{
  "hidden_size": 320,
  "d_shared_expert": 0,
  "hidden_act": "swiglu",
  "init_std_router": 0.0105,
  "lr_router": 0.00139,
  "num_attention_heads": 10,
  "vocab_size": 8192,
  "norm_place": "pre",
  "decay_shape": "linear",
  "batch_tokens": [131072, 262144, 393216],
  "max_steps": 6074
}
Below are experts of layer 5 (counted from 0) of a mixture-of-experts language model. Rows are named router (the router's row for the expert), gate (a neuron's input weights, with its number), up (a neuron's input weights, with its number) and show model dimensions 80-159. Each number is 128 + 24 x the weight over its row's rms, rounded and kept within 0 to 255.
After each expert's rows: "mostly gets" lists some tokens that are sent to it at least half of the time. This comes from a sample of Wikipedia text that the model never trained on.

# expert 13
router [ 96 164 155 144 125  98 118  99 122 124 150 139  86 142 104 147 111  99 110 116  66 152 114 126 138 132 128 161  60 124 151 145 142 179 141 174  64 139 117 141  82 111 153 134 146  94  75 131 129 141 103 129 149 155  70 107 134 123 114 115 106 113 152 156 134 133 167 145 148 155 132 140 140 126 132 148 142 104 113  82]
gate3 [148 134 135 104  81 168 126 117 126 134  88 169 118 123  75 142 134 123  65 144 163 134 139 124 154  96 109  98 143 133 119 100 119 104 143 136 138 128 118 113  80 106 102 122  80 146 119 126 163 183 145 135 112 112 103 123 143 147 135 125 104 115  92 146 146 104 101  94 116  88 148 106 107  97 137 177 138 138 141 148]
up3 [142 111  96 120  72 157  47 130  99 108 112 144 130 144 136 141 149 125  93  85 104 127 104 150 117 130 153  83 155  94 134 101 154 126 132 139 110 125 149 105 148 130 115 161 111  95 118 136 124 168 101 138 126 154 122 133 142 179 160 171 152 156 101 156 112 139 169 157 122 130 130 117  90 170 123 162 141 154 102 117]
mostly gets: " three", " years", " University", " two", " year", " one"

# expert 11
router [124  81 147 119  94 128 138 120 103 125 141 161 126 102 138 147 153 175 138 120 172 133  94 124 139  90 123  84 114 121 115 134 150  91 152  85 148 146 121 139 127 113 141 116 133 127  96 100  96 181 170 111 113 103 149 152 118 100 112 144 132 138 151  95  89 141 136 135 119 119 138 126 116 136 163  74 156 106 149 132]
gate31 [156 125 147  89 121 121 103 141 143 123 153 134  90 116 126 140 132 130 107 129 140 136 125 114 155 162 125  96 144 119 156 130  98 131 128 171 134 115  82  91 110 174  97 151 111 142 149  99 164  89 103 147 135 151 146 167 121 133 124 175  85 128 155 104 170 106 143 102 118 142 137 148 130 102 146 144 100  93  97 132]
up31 [129 111 116 130 123 117 124  96 135 146 103  61 146 110 116 177 161 137 152 139 154 145 162 145 128 150 104 132 129 122 131 131 163 162 169  72 129 206 131 144 109  95 124 152 126 151 145 107 133 160 149 132  96 159 103 125 142 159 155 107 133 129 118 135 103 153 120 161 143 146 106 139 125 114 132 101 154 127 142 121]
mostly gets: " (", "–", " \"", " ", "/", " $"

# expert 3
router [124 122  88 123 139 139 148 131 149 126 118 132 163 111 141 118 124 113 115 119 103 114 140 118 116 148 125 165 125 126 111 103 140 172 116 133 116 140 164 109 129 164 141 150 110 161 161 156 129  95 112  91 128 134 136 127 157 149 110  96  97 121  93 140 116  95  91 134 126 153 125 101 137 121 118 172  98 123 133 105]
gate0 [ 99 117 129 152 138 112 176 109 127 104  94 150 146 109 117 170  94 135 130 123 163 107  92 113 134 129 104  82 128  98 111 159 141 145 128 128 162 103 189 121 137 143 128 129 126 125 127 132  81 109 106 132  95 171 118 108 123 150 105 152 123 139 171 127 154 117 177 138 139  75 117 135 102  75 161 154 121 141 145 178]
up0 [111 115 148  99 124 128 148 139 154 152 102 106 147 113 102 129  94 122 165 151 147 149 123 115  99 139 119 130  93 141 162 112  95 148 149 131 114 127 123 127 130 171 156 121 122 115  86 126  91 144 180 146 105 115 148  96 113 107 148 140 116 124 146 148 143 123 117 101 126 153 150 175 169 136 137 133  76 154  99 139]
mostly gets: " The", " a", " an", " his", " its", " the"

# expert 7
router [164 171  83 128 114 118 155 106 123 102 101 162 147 107 128 145 145 125 146 123 170 136  94 146  92 127 127 124 138 131 131 173 107 159 104 113  80 111 110 127 124 135  95  98 140 141 136 155 163 127 138 150  92 136 127 152  82 145 152 143 146 142 140 113  90 130 127  84 135  93  97  99  80 137 102 139 132 140 141 148]
gate0 [120 115  90 139 109 121 124 140 141 119 101 145 107 151 170 106  81 152 113 124 142 157 122 150  86 107 122 159 180 110 159 187 151 138  83 128  93 157 162 123 148 154 125 160 119 118 101 157 164  96 171  98 117 178 118 190 116  95  99 154 111 123 152  98 109 149 144 136 145 141  81 143 122  78  95  89 134 150 127 104]
up0 [133 115 109 105 130 157 145 173 140 153 116  80 172 167  76 154 128 119 112 122 175 161 128 129 113 146 101 130 121 121 143  93 148 103 115 146 132 131 124  70 117 105 134 111 130  99 146 110 133 125 113 142 131 133 156 141 128 125 167 122 116 110 125  91 104 109 138 142 115 117 161 117 121 140 133 133 150  94 137 119]
mostly gets: "),", " was", ").", "\",", " but", " &"

# expert 6
router [178 110  87 147 145 152 127 145 119 117 146 156 172 126 124 132 116  85 145 116 111 114 131 156 102 125 149 115 147 119 171 147 116 143  94  85  99 102 129 104 170 131  81 109 138 155 135 133 144 137 130 137 107 106 145 167 112  96 161 134  95 124 121 115 135 101 133 119 121 148  81 121 122 103 127 112 130 166 132 111]
gate3 [146 187 141 138 131 130 124  97 181 123 191 130 151 113 120 132 131 101 125 119 113  96 127  98  88 116  96 133 142 148 126  89 115 100 164 113 126 104 113 125 138 139 140 129 145 149 148 139 153 143 141 152 151 124  99  92  67 149 112 131 111 117 140 148 190 134 107 111 100 119 146 115  75 110 175  96 130 141 168 143]
up3 [146 122  93 110 150 128 105 140 112 122 145 131 105 168 153 134 143 159 157  99 147 140 116 174 106 170 130 119 166  98 137 133 101 156 142 165 105 118 102 122 114 156 117 111 105 117 139 101 157 146 107 168 158 107 106  87 152 139 133 119 124 122  69 101 109 128 134 106 132 165 146 155 116 141 147 141 124 134 114 176]
mostly gets: "|", " |", " The", "The", " the", " •"

# expert 12
router [148 149 104  88 131 126 155  85 137 144 106 162 137 126 131 154 153 117 121 128 108 118 138 122 128 148 129 139 142 138 105 154 132 155  93 139  54 102 137 138 130 134 158 148  94 168 145 162 122 128 114 119 151 145 117 137 143 166 136 119 115 143 100 149 133 129 109 101 151 133 103  96 104 110 119 132 129 151 149 110]
gate3 [139  95 101 124  87 133 134 113  92 124 125 111 135 126 134 114 122 134 109 162 145 171 130 134 104 113 121 159  83 141 118 120  83 120 104 161 135 131 137  99 113 142 103 128 115 112 134 137 109 154 142 101 133 102 147  82 153 136 151 178 110 104 125 113 117  86 131 153 103 116 119 124 168 142 150 163 136 131 148 149]
up3 [ 74 135 100 140 125 151 155 132 127 115 154 141 137 132 130 126 104 167 113  97 150 109  97 119 101 156  90 161 108 140 149  98 152 134 158 135 161 113 111 145 132  61 126 138 135 109 127 108 134 115  97 125 110 115 124  70 110  86 110 125 124  85 117 147 173 136 131 132 139 106 141 107 108 190 116 157 125 152 130 141]
mostly gets: " was", " is", " were", " had", " which", " has"